config = dict(
    n_experts=16,
    d_expert=64,
    router_score='softmax',
    lr_router=0.00162,
    vocab_size=5091,
    optimizer='cautious_adamw',
    beta1=0.9,
    steps=4232,
    dataset='wikipedia_en',
)
Below are experts of layer 3 (counted from 0) of a mixture-of-experts language model. Rows are named router (the router's row for the expert), gate (a neuron's input weights, with its number), up (a neuron's input weights, with its number), down (a neuron's output weights, with its number) and show model dimensions 0-63. Each number is 500 + 50 x the weight over its row's rms, rounded and kept within 0 to 999. Numbers have three digits each.
Before each expert's rows: a language model's description of what the expert responds to; "comes after" lists some tokens at least twice as common just before its tokens as in all text. This comes from a sample of Wikipedia text that the model never trained on. Tokens count by the router's weight.

# expert 11
It responds to: Capital letters or first syllables opening names, often Arabic, Indian or Asian, e.g. Umar, Umm, Sajeevan, Wang, CSKA.
comes after: "| ", ", ", "- ", "the ", ". ", "of "
router:518549556489451455446453532459553437517491416635421524534467569562546509505465548524438538462361533440506494433456476491458470538537467527473579527470487523494493595517551495493568581516542515
gate27:592522510540525454520485481446529483508493512621460530572576450388529460493541597568469511510445495484496379460477541545462444573548438461497497583504551407479440564482489474512572578513561451
up27:517560542498572411522592467462510489530463484527493442417464495526439573460452554456511510499511402513507523424452534483476599510451543458519535478399469475443553455538490542499499458517469609
down27:569568546459452466395507586522567557491496529542595489554539507473472480536534562475454567501429466509538580474490555423501578402451531487508483543517445502487478445472455577548509406458558562
gate28:423514540509506490530522439410503480604478515657475493452515556471471499581459559469492488470502453513521608500494571509546496500528430558518484495478512442541520542454542496589527490531515529
up28:495496549448515449524551420423467450600500521497431569468566558461503538541502439496499441451494469493497526416531459390454525496451608485473468608520493529530519520477511483560537499509525622
down28:549468468475555567459527511540509524395493496460528445442431507447439504522585498530461608469526533523559497538509437533477540536473454458424596492414465528592477489550503476579473515461532478
gate29:481518492606519560423572437604508598543481480529475524493585516487492442532534480520484528508395429491534485534415558478524490508474479512457486572507563466434582432456441549496456376535493419
up29:481523554535439502532494571476491534442468531562451490488497412542444504489487572575484580469563548513490440609503502561538516498494452454431571465435388493413515531506536472523430451558446477
down29:468578445482443482565528549496477527529406493448477530490500466493514470492440403629475543504488470584454492546563494514448512452468526482569511468532586456456447506521487417546573537458505491
gate30:449498490601504410467446459439519557591523461571445447467520478449458539493465541497506524467476557495484459548551539540528443548568477478432442532469548461520497532501535462539447441474516495
up30:526422538588452493380493507455501487475454601463433488427455499499499561565493537552471518632422462484519505532516462503535445450517476523511566537535427484480496460465513439449513363464421525
down30:458437521508480532551487467553535485563350490556516535442473585429456526462467463661433589515472528523455496420550466465466472491447499532410509519522569543516556525490407413496440473435519508
gate31:485528468563425483443478512548526507484487503515509510590515513523574487566506588373493480546515407472442465408568479483516403513466491566436550535517497484507540500524472605451510516481499512
up31:372492478489459490462596528544505513471448490407453519445481483482562547512483588422512543589568412482471590441553450547504605497496541523474472436451430474477528518527481537451458456460503463
down31:505449436582497478502545551510606424422516586552485499397523531531491508537437488495559478488457480447553491579489440482564470543487528498437533460470578508479509517476514535452580453546562563
gate32:473523549466423502440493489457477441496535502429515511542496497523533534490536539489479545443363517483312485586556537489486535351521478521551546455491486434481522568523514553513469514539462493
up32:530516480522540455439408615522509504465447485497509465458456439605476507470475545509511520542578432507617497476492352538515465495498590602441490496383497566507458464500509515522546481561520425
down32:506474576506630482573551546551517493474444531494430490518432517478544505495441541506533510533496516490575497518348396557516476491432469629513544469518590544562410465551508487457501478471518535
gate33:485540573513436482473624511520536506507446495581503531446559664512549403497560419506488457507440552475553502485497427477508435520509478565464514591465520479554557530497514510500527500546520562
up33:461507513437410603507407511466526549489485497466498471475539495551512482511425517465489498633479482510556440418543485508448526432448522527504551573532432533514527560518501502398585543550509516
down33:529515526605413436477502384497452538471448534566482603528441497418538426493524458560464453482597512467529533462457608504466475560487514461486515568557433516453468522465583547544502518451560349
gate34:545534517468460479508497580465492449464597425550317550546435480517532561535586481410487581457442508481476545463465457411393578532508532519452506588521481515505471496452542527530506555443497521
up34:487492453534489494564508603466504464508554433513434544481468578464488506553529410438481485505487454526430504405402497482433524512583494555516526403599405525537523460466489506549513601411481489
down34:534475483555424438415466537469444511521590532479454529457477414553464526508468468546511524514516535581457547451510399508417478486563478512549519562437490427495557508450542467585502506507497558
gate35:442562549457538569474502457464544408501513410569523559558442509492518516507460558469455518481459532445375564507449545491491413482564469477530487476475493463499560536567531475489469537601525598
up35:516562489439536567498445456493461527459520518408558491502490577447469536510497472580491493480508538524485533522571563554427473479507445451495433466381394525510656545499524488481409609555490471
down35:484566466495504537547519487541535438514531431515495499487490533550512541561488493502452517466469484417532546481483440580481411582574440423483518600474552520443521498567538466475521476623541540
gate36:442506533585551511524451492542536504540473360546429443522501549455567494512499520525455526460536498484484507460362532539433484549535483528525539527459541537526456582459526554526500500537499519
up36:501488486549513425530585410515465552515500476499488502496606590538479357468456462528512463469483520498568499440475505450431550447500590613507585582567538537478518569465514537503572468568504526
down36:412438486521508465468433604496547444429405531537483587435512605512470508482424561458472544434503447478506554504502542475454442572462533565465503480512580569524477515443485439490485496552533470
gate37:510542552487426433494474545543573437512527472546414525501463443533578589535479473487456498494569517464496535414529423494416470496547433538507461588510552472507447594523370531523595495516528511
up37:480469539620468421527508446507479468533521471500466453451506619531519501476507561553516507474479496474419567483414403528453505494518514533524562623450485488520547489519446525498482535596590464
down37:439482597537521423544373468484502591514562492508634555525448446522465539473527504532499552506530474527490531514503488573436411502537525482458503550410492579453497467454511495418548565558533524
gate38:493541533439575463519520460491527534560541502540537544549508487514470496554429569477468511459406471505496470569460516514500399517446433558563465360544500604582457572481601461474541560514541562
up38:514493546477499440540578470493550546494507485610485564521532576466555422447473488491491484452425509503537465444587392544465448598398519529538414585469485476504562539546506559487587539552529581
down38:511494447532595474452493447504452512486460549551501483403493533479457538508439389527488514559432478543521438544504403537434472541485458437444513474464480437478496469458550574500572587469517538
gate39:422523569510525547528546567435521483572547516552485421500486546517527577489478442459468598433481476506466444483463600489443480454541340466503521528491429476603467531585485461565531485481463443
up39:626461467589437467451469420543468580509418503440460503536595463469515463518531503567499439546523543516542522536504515455530459487460563541444528474499591511485511509530483525467553597520529494
down39:558439487509430504509525445477556500496549502465549541571534538470511412526563507552502504598464467535483516434517575562422487541479440481533394528495498584444457484515428534524578551423526605
gate40:418502567512493471467513478495506510516487484563507506489488564496582492493543559534469519383561491508534471399485523537509560532461423521509576490496411475528470580511528470546485437541439525
up40:440535619450523567552529421478554463579545498497518489451498510422491434499503311386539528444415462495453442485436474432464482477533497503532462536507559512477565538477440526448470372497579458
down40:479466570447536469528439519525495470430512548554435413467485447556423521575551431471513541417449416448525596483460505465423428433629425500486570530522478526503530529508524531524527458510525465
gate41:440474532514547457497501521470514450499497435625404480510484483540479535546515598517475512503400461493527439470516465559498500495486575596521632415552531533479516521490589445435548553475500498
up41:579456481472564587524551441456508490502541524494560445521530559439469379483493381568530553458502528521447476506483555554502485493419459432564444525529547546514539580515451544616510500507542527
down41:521468514548525472639561550518506472500502513492510473503452545502519414548493427435477490543431538445544429566447392555507481570562440479408570421583539487518469480479564619512521504444512540
gate42:508539509474501531506456546472534400499497493581519440473471579471495512496543547491446473518417566479519382484580538562531473435479529485546533441520481465521517576472569441610549447443493497
up42:574498489495483454585470422479490543500588460490516453461457396567441519530456440506545494500594495526456600640482512425431529588522486495537555554491418499541440437502413521546581418549507516
down42:573542515513511486438553520515418512428669505515544498477465499606447493536522539423539422475474469612558575451449501447519544451503421479488500524528644529439506490476392460503469508541514526
gate43:511475478471528424444370484516535548544559491430448481501433481527474607516512454471464486544468545491501445544594400516511355568452516527483448504551488521526390478479495515536489558541504495
up43:486545488380558420515490471532474531513490424527516493434432602443493393492488486517548514456570539510500603425442575487411607497511466550520465560458633508494589478537574501511570490504506536
down43:497542512396545569509428496576581453539436551552518525418458478469542515418517459505456596451491549525597569554496456498446451521594458483491539461513505442490498445479331473532497539547429632
gate44:451485502477419521454485555471541492476513508498438501503463580536547592531436506561442519524465525488529528411516490522353568523476443500398518520546472519513511541503450478504609599519470536
up44:543516497491660523632533440535523465529525458488597510451552444585425415552537510460509495543512431488488494508521477458628497461527515513600444480502463473499517439513455532518521450498520491
down44:497430590556393431494587461513493513497464518460506445476483550534509572533465530536520426477386509540460522552580497532507468446467499462454590542494496425496452566518533598565420544528429501
gate45:445512524521499529468420573478503492490476464502482489564387468568514606526491562551456529432565582479489439456426460584468535483606459513475506539486350464512596533554525522446500614510490491
up45:568520464511571446489493477502524508538534542561473447497506599642452537519421453409504538492521471488476446501540502485496539551508413433523515524523607443488411528458499495583572557498489476
down45:474466525510501477493605504492516474550416548540467463517530541538540468476459500444453649484491534474615464578534589487449603435463536496460474508419479405509433480427456528527552535586526509
gate46:505514500505499396485426483535527556481496434480510478520481644438533532554407515452464461528448464472456444509545561569481478499542460528422508471497531483604516501543429515526539460533548582
up46:439492558556484560577582588484465414498495510486462558443447537515519417536535465573492497546543497515590460468406523482477478502461477520459493487431514538478475413506521568527523482422516460
down46:396450529421546569524541583453495526562541501561507425561501530520523456539612434532467477510452565623578446524533464508452461454465510453446533535427554527502432468457526554531546562470496463
gate47:500456521515549400514461463538591477475360416473426487496447513460524564563437538551486544467477481468474451516542476570503512555522521509477471462468460423478417489481500508558483535546503519
up47:501465451539591508500467551578479539471431496487442425465485523435530591521473358554524487563486530505501487556541556524479550512640485580572392480487482483507543578513490510497471573439503517
down47:470475439532497533523501529564580470587451487491540486394561513533508562521551362515474581500503574531532460480536524458544511527621543552482521513556519448505486526452508429542572440557482571
gate48:442512546479394414539574555488497479464531386565475441579450550512568452474472421554486479446445505478498549399459508491487478532500427505500415588562525522515475548512475577576618528556550599
up48:513509510475582559468444420502485490557449513499584517395600346534469499519507479552522491505504478483472503640534602483513521421516435480520529407442562548507503482498574486444469345456519450
down48:482557592462520445485445531461529583537519460526629410518597556438485499380571518476512553452513493567475503536518502473552463420469443493479570420457473436456499438514441575464525484463568505

# expert 9
It responds to: Table pipes, numbers, country codes and infobox field separators in sports and bio data, e.g. Position:, Height: 1.83, USA, ENG.
comes after: "| ", "–", "201", "202", "200", "("
router:461523636471474474403454464476547464514422433468451476466492555550492597509443544532418630375408531370442507437447488491509486465539475490601461531485494553581519525557519514453487527592580530
gate5:425467544499487481544559473437513539501492475532498516533543535499445506518502465495455411398449391503456457416470559464489424454516440429486457643485529512471546515562548511478509444602534593
up5:437376511419501530478514553517490434493506510487546540504522543513491428566388399523521530579515513518449492496490401480476441512539603497484541408524481468546494548442422451512623489513399505
down5:493514588593501500483465483489448490488440494537491536477531538459543515482537539488470403451442609515505461452515502430427506548466499458477528538449490552637486511503487532468573526499473542
gate6:541462520441428522433364563522488408549387456455506430464537473445503516529566498516456610479508578420524441481451450486536485427536526416559478490465539440540478509560545492513505504471438512
up6:503477583531439408476471483599498461417469516455453495524519586583527532446444503547449495503554507433518531448464497527488468570457474526544410564480422473603522548511510495489472517456465505
down6:595528580565586547603485598447474443515471392543482512420464483515486490491562453479480479433460519648516492563521593474506512478589553454463453536496448484508466484408437546439534480514500447
gate7:442440526594472450429474539490560482496424466481538508479558531561575628490569531551462485540514560488544570553492593503443482506548381500444460456400520499480379527529503481482544453481420452
up7:568486512552521564573646542450491485506566527557493531482496481578504417473522547501529523459463390486477458426549430588605474543407513486515583556471442439521537488530477471490491430638583424
down7:550502530420432514445466423566471517465477515392551594392539497534578556541559557476500558458530539433449547465383491495506465415514546519545497587624531492450537494529425508557441560497457459
gate8:498570579445407467466451503454495484480433504503480486533533477543463564558545588539468579399533539453533533487486536448453479597558565504561511475473516475485477493562503508407508459457514577
up8:434467506489483494531499536610543507554517504550558480543386502480528313533503415493502473477470452492485500486522418501570477514503467554538484485542517510486625473427520505511518510476546438
down8:517530437490506460439525444509531505510460378489464551442501563610478500436404505537378477500553523520512503517474450501486522407607592557499503448496469379476528465508467438543503605553484491
gate9:527492498567425462491497495457475515465447500404501535496544539542498585486563536501465596351485502448497568560460434493496467547489463505470517532617534558555525527450478493548473521522612522
up9:538582529449491494482574585511502503456594496580466558480487462498497525538498555489533504533443503525467468504544456489487555548452453524554498486428432498507551504428556464503512489588359447
down9:433570501484471482531534525516585493501533468488443524523416454530528542510414472604494465597482527497577563492493416559541469400514472511533470450458557509473471407494530514498485447411435534
gate10:485517563548514520373559454565528490533445511487488518583495501460539514556501552557470491572509441515459407493460522508408463438563551600511499504484473473403457558565494479433497499554530511
up10:474435457458518445459479619583564524463409553480471507527450462371475473497575477474444528521524580505537467537457424597510435395556449481554493441615533450460543519555452422444502454515570482
down10:489493495465474451556505524599400443553464503524592520496550482497476546506450401590507495494505423531475516448462502555421492453483442418507424474523520563443370599536556437524591458527465587
gate11:469573494534575471454462511442526462513439472466525473463493476522494513508444441526440627426509545370549515529517463462526526465448534463471544522537442478694583472442597567466500423497595510
up11:424465519442461427512535455513465500420402472501478388541488520516457516408407495541471554448520536409566574532543509524432566393491479463476505605535507555504533473474529543476429460612556479
down11:433518456522517456627544418489454501532498514574588532442514408527486451557507524515550588512474534351498451516458414499427511410534529478508438596519516517592505497547562510498496505412507532
gate12:405493524602583555403475429451529484512437440446509535469516516412508536522525471508464482498406547446523472529487477463461525530529525452431532491497420607476455472467556467516514429556531600
up12:374475524557485528454391507490510520447542543442533441475419456507539489472529474530496510443459508500520578531411596475633528568481453479539530571543448507465550520503407462392562482522559411
down12:508549518459543554443427484505518525519536472502480485521580571463563413411482390600527518494483491397514440531574482567507491536420468562533505543478514500525505484493460515425441584459526535
gate13:598443487486511495509397471413511457470504429456460556469568483466488532470541465613508617515429581445461528528483461433572451380537496407569455483474533434526514511485518495519570463455539507
up13:576520450518513425613449495536518577559482548519520402512534462568492491512556516467499460588491462513545492380528483501538496426524540616486613498548477446469522666524448480499470522425558472
down13:513558419488535552440482566475541551437473459574526549580479474484488486475490574553470482479549452506458491605532507504484396584588454512497445451542429548494497548527525514413509494572469448
gate14:454473487578459495496488449567632519575561465461501408504525519494528491586511499516425511471499488471449492498427531457463439536587570618528495464531497466511481543528497479540422470479485457
up14:529566491477581558472608550417494475498479485497508622562511538472545593433474561475519381541473462525440598480504548503504539531556474404473506446438533503456557500552534514454519476493468491
down14:486577543385524444508485451469442410543525368506494512449512430510482408439539489580441461485488440554474565506507481551440481461467495458541508425470577581533525498517462473516521510558496570
gate15:507435511501510439466447445363446513487550501462520532497466566416474519484466553651446501442409505450520484452466503464497497449473413537501513554525472510524475521582541508442443426577490525
up15:463430466563489653501518500514505501512414527506465552510528410534508447528516495529499507506461508512597553560585539398561546483494512381487556525469543490433462425391483492423493469491497584
down15:521508510467525496507499468515586501432483545502462531566415460518507487505491417513414405592444446478473579566514556532503483551536480525458537557518423481523517467531478478541561533370452530
gate16:509548534502458426499562441676489516512531450464496520467571535585551505487402495458454535531484511497519527436410501571490489489474442557503489503550404565498533488488586480542510457656408428
up16:446470546536553447528487447635459525471526463472517487478498535580556532464430509476493561535482591519488511548458498457470516494473441536571473533491457477569611477510572492557532445601444441
down16:466445511526479470598532418425491585455578585489490531527576481445414468460413555498627575511412511501502562528517498536549481459454455487511449511551545493431516555516378634551458421430508470
gate17:574488507536526564461501477555525479524413450507462553505539486520510505550440502462441530510474453518549471474542512535457426377479467530555490523489494462542470557600470554508543477479462539
up17:491527482404467440571513441523504498530521479536551394503414518514492478531500439535514434467558465483445537480457415409507550532494481511495561519508622603568557488476486465462536502522517537
down17:499382531534477452488503470535564609466533568563504421578524504465483465508504581566480532467475490461542551510494480476498442531475535479460477465519553478594495457505435588580511436526491450
gate18:486496561546461459511403439545496508515509476549469549514552500524488637466437566517460584553512484505470452468404547465468519543558521447533495509431596586515481508467467556512406543459495430
up18:444482473497579478540575592566567522477508524444523532467398510539573484556530466506537508508542502535457637496521449442571355439462450463527537519537463400524506564512490497412576518528437541
down18:553495494548505511523505533512424500456542534523361475499493503547521474494438514538438571514496536462470450432569452502546488417597505521452465522468532497480538453531506397569528453497443494
gate19:578480591507451442539409461524511547508418490513492509519574455476546532556552554477487518389467426466474434478517528526419474487514472563447492546372569542486498529440517627491428450527492542
up19:413500531472535489468555488376519509450561492517492566449392520533512378441499479506508459484512586501476537486591432538555583573468587478580482426568490486492455537493471450495525444455530574
down19:487543571515354493470567556502521473473478428434489447481477530584599416445518568496470542473501532521466491491516540442440603550447414508500475475535546442495523600449457523471542510490456481
gate20:500550524561579409409604513539479491507461464486499576474562468574489584537623595526467531515506502474526453506540495545514510607457503498492501507433485454548517499530519425458539528613500505
up20:479505463367455535506516526402526487597509512499523502528496496403476499409484461467499472435431456446568592394446500589448524555571530435477592503501543456479484483526507494475545445526519476
down20:489502572498568455505506377509525493460440621518444496539626516455464517469533424495466483506553433509478482427482540529515532451380499564439537532532449413551466499476540529532505510499534550
gate21:432484561422419547590490450515477490478443497561523468514461467495471484544525509483529617557392513469486466558513543467453427395505461515578528463475522552525518508635506558529554574535557479
up21:491479504453457438541592484486521529569562479507519471446541510515480554520465504427495538402459519541565485469419530540416549490578481523577563555480539490542458643410476544431595551507518431
down21:422499521534461474542510539490551515436455482394483603496480480537505454475457491430473570454567484416524544400582481464536480472480462457624452497432588540599430545541549453564453595459482475
gate22:405457520620505438430422508459495548481490525495449573495471536579533507538569581562457547427476476498478483511486577471439472426515439473502481472474293510552384505477477473519525476487506539
up22:466539482478471410473459461417495536400569534444513576431582441508486535541633592528495547472496511480449475485439525478491579469493457545554548488545384488456496469494503398541472448484505448
down22:511473475490546482518607492380561527517494558504477539476491549490466531483543554428542482570549505532560472486455547469555505454512422516460523484539418352517526398516519549556477446553495399
gate23:426513583502502516450437461563522462519460491503527504483585479530487525484510611507450537559474484448539492468436484552586476501580541523597463514448535508433448501520401524503521518560598520
up23:487520480543435470442458493466437502488560491504507551551500559532512590502444512498501484619469495545519466514548520420555501594510486471525508470438567556549475489555602433443468578343480508
down23:405488598500505530504479509541508524524450516495491420500491452557546446615447549502497483546504463547472492423517443510524503456496428502606559471467473502479540396548499461560504504487551579
gate24:520483538518434492482482441531546529448524435512367509457600571522563549505473441443499432593456461476376498511622557417409440535480489523512517508382478531457510495445446558514478491566495510
up24:465544539514591509561568474543492450540521501506583385548435523446523517465483431570508508508536407496505615523470468495479541443529434442454484452533527538420516497483463440467507435584424519
down24:521502564474577488443507442478490601462448449516500491457500494569537485440541487463479475534532401374532570498543441520382594488531441436456465454531559495501575480444537513486474478463506544
gate25:457544510456540499524577432441538515538484495438422531532443453498528544490440455474484499524505453456474526442526378482547458466460487523594479489546569562479565613561547504496513566599591510
up25:575505501553558457530523463520521450539491500529544594525405551510529478529431516555478557435478505501490447551480527522470489560487454518447463611485536391607465408448396455547473594444512467
down25:558603588445438526382474534481586420503537586525458562485449433504496477573444493470492445492462449577524524471526550485503438448567403587510514552481530507587470462566433548442483551518484524
gate26:570454605427651541469510410521556498543443467492451521514500519457555494440441475536498477491466458516516469421500476512364404521493514452537477526543554503493561501514499550501557517594505474
up26:642481527457473545458437420457509498497437461537526520436577467500475539486453406556507526602452512488501476432497542433429475491505544526484469514483536598421552547408504541536474592504529441
down26:543541485457498514453509486433465521478562495525516520492551514486430528473531497530467485580533522437622473510578409507518506595533496557504527538539577497481493536565458569404436536541405414

# expert 8
It responds to: Opening capitalized pieces of proper nouns and titles, such as Pr, Tr, Br, Col, Par, e.g. Pro Football Reference, Revival, Flaming.
comes after: "- ", "| ", "the ", "of ", ": ", "and "
router:444564558557410511477476541459558421507430453586457445552480599598554561584468597551382512541490501448455424468480421513448473424540473523510523512441431526469492522586448522504522560534533517
gate27:525586525474466538524349585590537446583385474484515443422519532511567480544487530561497557507494505481497600489529404532513507443518459557481513491435463512493529482480467505559575507451536441
up27:456469489423476478445577411497500477530506529528516512567517441460540488440494438421528505482486539534430526397417595529489486528537529462610524501487558455556457608515544537467513451510493492
down27:440413486471494529465492421544436428469532566497510469496491573512486503526513461574499444502621473513480503560559489400494440437462461540433418508470545428584488466513529556447440521402499500
gate28:478576489489430518504482536505502516484511481513530472583480493521522533589501552491465551520541408510504450434467436566424457443473422441495572498511494492505508495546447445498525454510482422
up28:530504571464557478519302431473496502480544491450511442362514442435546552445493500488517535524478649494458446494568554546610489562556529394488436442526552479520494478485549514473501563503485527
down28:537568522446439435558501473497509536585493458469463464483524594538449594473497497496451499585562627510435496505442491430515517497438466502572461587365543558484498511523501418502519537420464493
gate29:393607532619512490544561515515434512534515506525486529503499465499468502513490494479454493442446488514480492515528535534502556491496517517506548507568521481533522602477624413543481504544512418
up29:543435540480526511495458390502533537522403467557546496471463497567435512470450474497540509464543479504534555532434618434467487451495480455533525521529500568481470562490370487598606465468566611
down29:537567463511457507472552502511438556485511434447553566441420596541488520537487496495516500479592544552472454450453535445491523414368486503465478507530521509506490508484367463458452471483453484
gate30:490472545499547419493536488420534471560517443548487506517523574505459505505535578465480510420523514501541492555497495465519513458517537524464528483554561457500488609455494521457571500475479557
up30:403489526456553505402397485487529413486470407511485486485460364612503496524453537479533506679456504490461564534533455492539561576494482513452472485446476556492431538463482515524559512595474528
down30:472548542435457444466529437484438532460511462364548331544444491509510551514571504539498437533478467483484489461441460536673470542557519455595439565456530565496591469499560455490555532424442463
gate31:497567537495477365507438522600548496470477467511400539510489566420525540510440485516517619484533433510496588438554487539558455472494496620426496556431510548465460518548583540473444545499541529
up31:452518536509433478608439500461569491484476479525493477450500483460518410613500402404505467508520399516458546380538577528545418499552553551450474510457559541437438531481368541530577516527489537
down31:527580470432468441472470504401451541594492423474497479543474473560453568462484462509590505487527488482414605540394484579646443482436505513520515446419463451430473535532496453502506544466543441
gate32:456529490582613459465601430509482554540438456483552485437553549584476535519572505573425485528506471452479380520509526494472490565533590464579499527500427528503441483578464562497409517512511431
up32:428507485557443527524542489544444494516547483502561466376466519554487601511525532549515398462485568537423575501518551485566486385549466564507562386593500494574481456485547577461460476502557458
down32:499463435525420537428460484497471439433529475530526471483467529533434543470553532565476413455409509560537520403515516478575502519462509556481475570548463550535543458497479621595481537564503484
gate33:435524548411397518537522462568483515494501415446497483348445518493517551552472489428507509555485459468407484539543544509557448423482493509463502427536498444545417498492471557513505488492562545
up33:560549495537491428484470576504524479463545538454447535563601473466539521524596469464484522479542538472544524462419546504476501526497495505477454552528440455510496490484518508563491567504515444
down33:579505504607547438512601537515487525564607579488446470573494469494543528499528551466510482513541475509467511526486541454492479517435474530514531481551428609472523419486549485491508586578542527
gate34:567540522508550578510444526511495474553512516546524460520429521487473597589496488558455481462553517474464413490611493504455370558478528524610555532417479493471531406484556519543464481509518445
up34:540520486482550536486523530473482488483529536572515470420608594542517498486490482448503442362525623493461572473443479509418509411497532582558529523515571459498533478516490493552513464392575491
down34:529482500494543503515453551511545543545451526429435520443503498466458547593499524442441418435518495442537532582510522505484605416476478470428600439576485569521530582554585479458560448430503576
gate35:533529591482483525479457476535552445528488440479391444643362540500561537554450578470432540469473497451484506495481551550475472432542450414496531488477517453549492510587531540440518571520610538
up35:464558485447458411483560582525508506538478479568559539369607492548490527476485490560506550500443463482448519503470400502559528551496520588559497569452520451505471532470492525519518416520397455
down35:511496484449532463563537498505452580508528520520518468449548420499397437452524465447538526552519528557516440584519542517514528487439583487454492517481494540392549470555542527559373510430526457
gate36:559493519461468476562500476489513487483459444467536449610485516485508520560393507430442515502491502473433522623477567501520388453500506541492457465481542501391485581511514421512533444582578475
up36:502496519475470538511414519490528508464459531421510518516567509540515476548484588439479464529527446497472553626518418420508464493542601587492509433458524546425475629472540520550525512414480517
down36:574473557437443486414520409503545550507438446451590476463499512414520491477512618467601516587548459422473575485461488500500576556509474533567501504520479601432522484508562527488448499499469477
gate37:396527530515451557459496536470495511489430474511545503575472605528486461612553479579440463523477526492458536498488467408524514419501522446578566382511499504553479410668438498537505461518469431
up37:526502535445471464596460531591561551535496513478494468429558480433543490468456466436567532455508506528557525432496450551542473480505493526455459479538515447483551493440488475483591509461477579
down37:457483477494498529553582473513492472499415455582574474480537425563507408481504480551420451506502455440540468434521424545554439495524549494513499510504578539593557468540523415505511438362467394
gate38:457488529471475513527565582480525523537555539454556477481525476401449434467522469452469535473509565492488537588466426472559475456482543535548521412466515445557546573457533589375520424543459379
up38:516474492508484532424468583499493527534479519523607523342493586503432420513450484522490523496409573530462539400501514493518424461500490527498441481507460514517524430525403485567567487554512448
down38:527547544495423418539546555504452515491474466412510474520550566549486511475506563407546553559621493521552441513453596464469482523412486487626439464549474492580524509470506479546468520485481486
gate39:446524547458375502572528490545535459549443539599491490561504520476492431444506498492478503580505397489442430574542493473685460477520520533505510453447486542459448472546449546503466492547464484
up39:479471512520578507415535588474523468460520476507410443411532463499487480516363527560526480465497550472530474464537494549424588510481528558433541504534500453499572475563582501465466461603567452
down39:492409428462521524546446512439523465547476516607488529530476438578446529552460427582529490461483346437498425439490460562469462436505555491475559518528518452493485512517548537559437521490549532
gate40:556490452453426548474525513496540474441535457477462504501489585525556452498528484467446563578530491448488491500496474512510424391530527452607438400403470501467513511513589581553519523549515447
up40:452490479486493637511528458539451438508593516447404426445451537544502503442491430485479536481447532492473590468441504441476486480518506603507473372496499541508529473491552508473567516433472450
down40:476398487493418441507471539543554441514378553565481456498589438518520441428528464426467581512466382517574481523489481500461520551465453553491546486548569424534575456491543603517477477511546431
gate41:533606492548565573527334456554477471462444550519445536554515510468479522616461535535462567447395505503522423521476513503508551463550508572546554563451392508503507577449589426567454481640505490
up41:510495469504547561484393512594497415479526567328492563509518494582479435579552538541469511447425495487465505569565532447508434416468546549472456583557539478519514488453552481497440460458522581
down41:513454521452589506518500371489423498538524538441451556498488607523473484474496483367500526471458507460542479533426540544495537527484522420465438632498522499513531506501516529499469502480503473
gate42:579555514481584551555483478463523497529505421442507367433484481469503536633396407528441530483489542474418520361452486551426473569473455542478513438522503524488459440572431436527496463474564539
up42:561535445483625490536494588461552554539477615558490472478509402526491526560446499559487543577467480517500422494441456508404525481551511548604478468563409486472462431577491459510483442513527461
down42:495500494479548595487513513470498601524517582563475514432396521390514513570486441540504507437591415521531455448552522571477489578508504508538554457469518474518535523489479513463463438461515536
gate43:487442490474441474467469494503542508607536466497527561434555479515490519492509497454459510483506542520478509466530484473573453570537564520407468497484508481478478590494522541438503451530526531
up43:546474569496440493472505555510523463531461465498533435528451490542478471601466537529493487487597601492496520600533599460561507541549481454469535534444490500477504583437487438583440417558576436
down43:529447422493457522456528402443456514534523461512470432570572461512493513527476438621476434493559535523597446435508523405497520516570471464441470605447459583529439590585555440568473435484475490
gate44:469458564508430379526443604470541427524449419635491518474545605451525428460440452485487453490493512495522552473520478517509471540498532538458527519561530463514430610490493460536576486469613547
up44:365504553532417500506460572446481372442516474674511478514528587533489508565494464496485462518553610512478461602443470506437537485474511495407561504536508526501474455497456530534540594442518454
down44:491567440489489512504544458559468466471530585504490560532448515527541441532515515535521474505421568429567509537356536496467576516499476495438425541541540528612574480466519494568522468430451491
gate45:542543398510476526512513385541514565508527441462479530438534537472541528507517453489416555475471508488438456548579548461539505427471507477584495480491530418456550511598516574542485540524522458
up45:465527510466466569410473527505526573464503508504557498510544490355498463482511464487463575542429515515488385487509473470440529387535501512451486397553508509463516484571515545485532542511573494
down45:614547502451592562443457482497470580440452457555552488541510542463573468411559554542577427622516507470447455528520488519562494480455559515529493475543600499462531513509480569544439566516444520
gate46:491572429517450569512469543438485424519400522499511468476410520535477600501541469449491509492495506502579519519444537523424528536511499521507410479484445497484514432492428591478484520396443446
up46:382639499439481492510545550539508451490435514517503425551437586513517583563557543524487527545520473488480509463493542590420425505536486427546468449511451483475501394534497514487450524487504441
down46:549534544520619528421462585471476522408483409432525487477481493486527489601492445495432509510499410607660571445483471432486503500499491534438492481508471505467554514399547547550526514513518501
gate47:503473517561395474434471499442529543570457474596468537441540536479498553436486530464468471434427519519489536505479426510564494373509568522501537444562486439566548542453522524521518514470501510
up47:465459531535475521536437599532485516476428504463476450486450433524510598421458434548483461506494551509491555517474497589503428472466483534396530526499512560523486508500499501474571521493440510
down47:534464459545574452454502454463522444570425603591497502459487510458460455503416447553490474498479478490496469522521545497429460477505537433497478493424506513528479538539452519504469423528481446
gate48:518479506500553514465560529509507470578424444501496483455560452364521539492447539444479618510461548488483540584535580601611462478473499462502514546497499469505437596541441544499580452605564585
up48:507521485551500452541468556501513504463492467449493405494497505469580493480438539591478552565520480501502396580454568581530540521492499462397527494477447453507440476493381457545573560453481525
down48:522544543514542536580533550519550569459548503476534458563427484439531536521454445527489530499431509534529491458454472441556485549550496506533500528462437510486513496483572502507653456550493476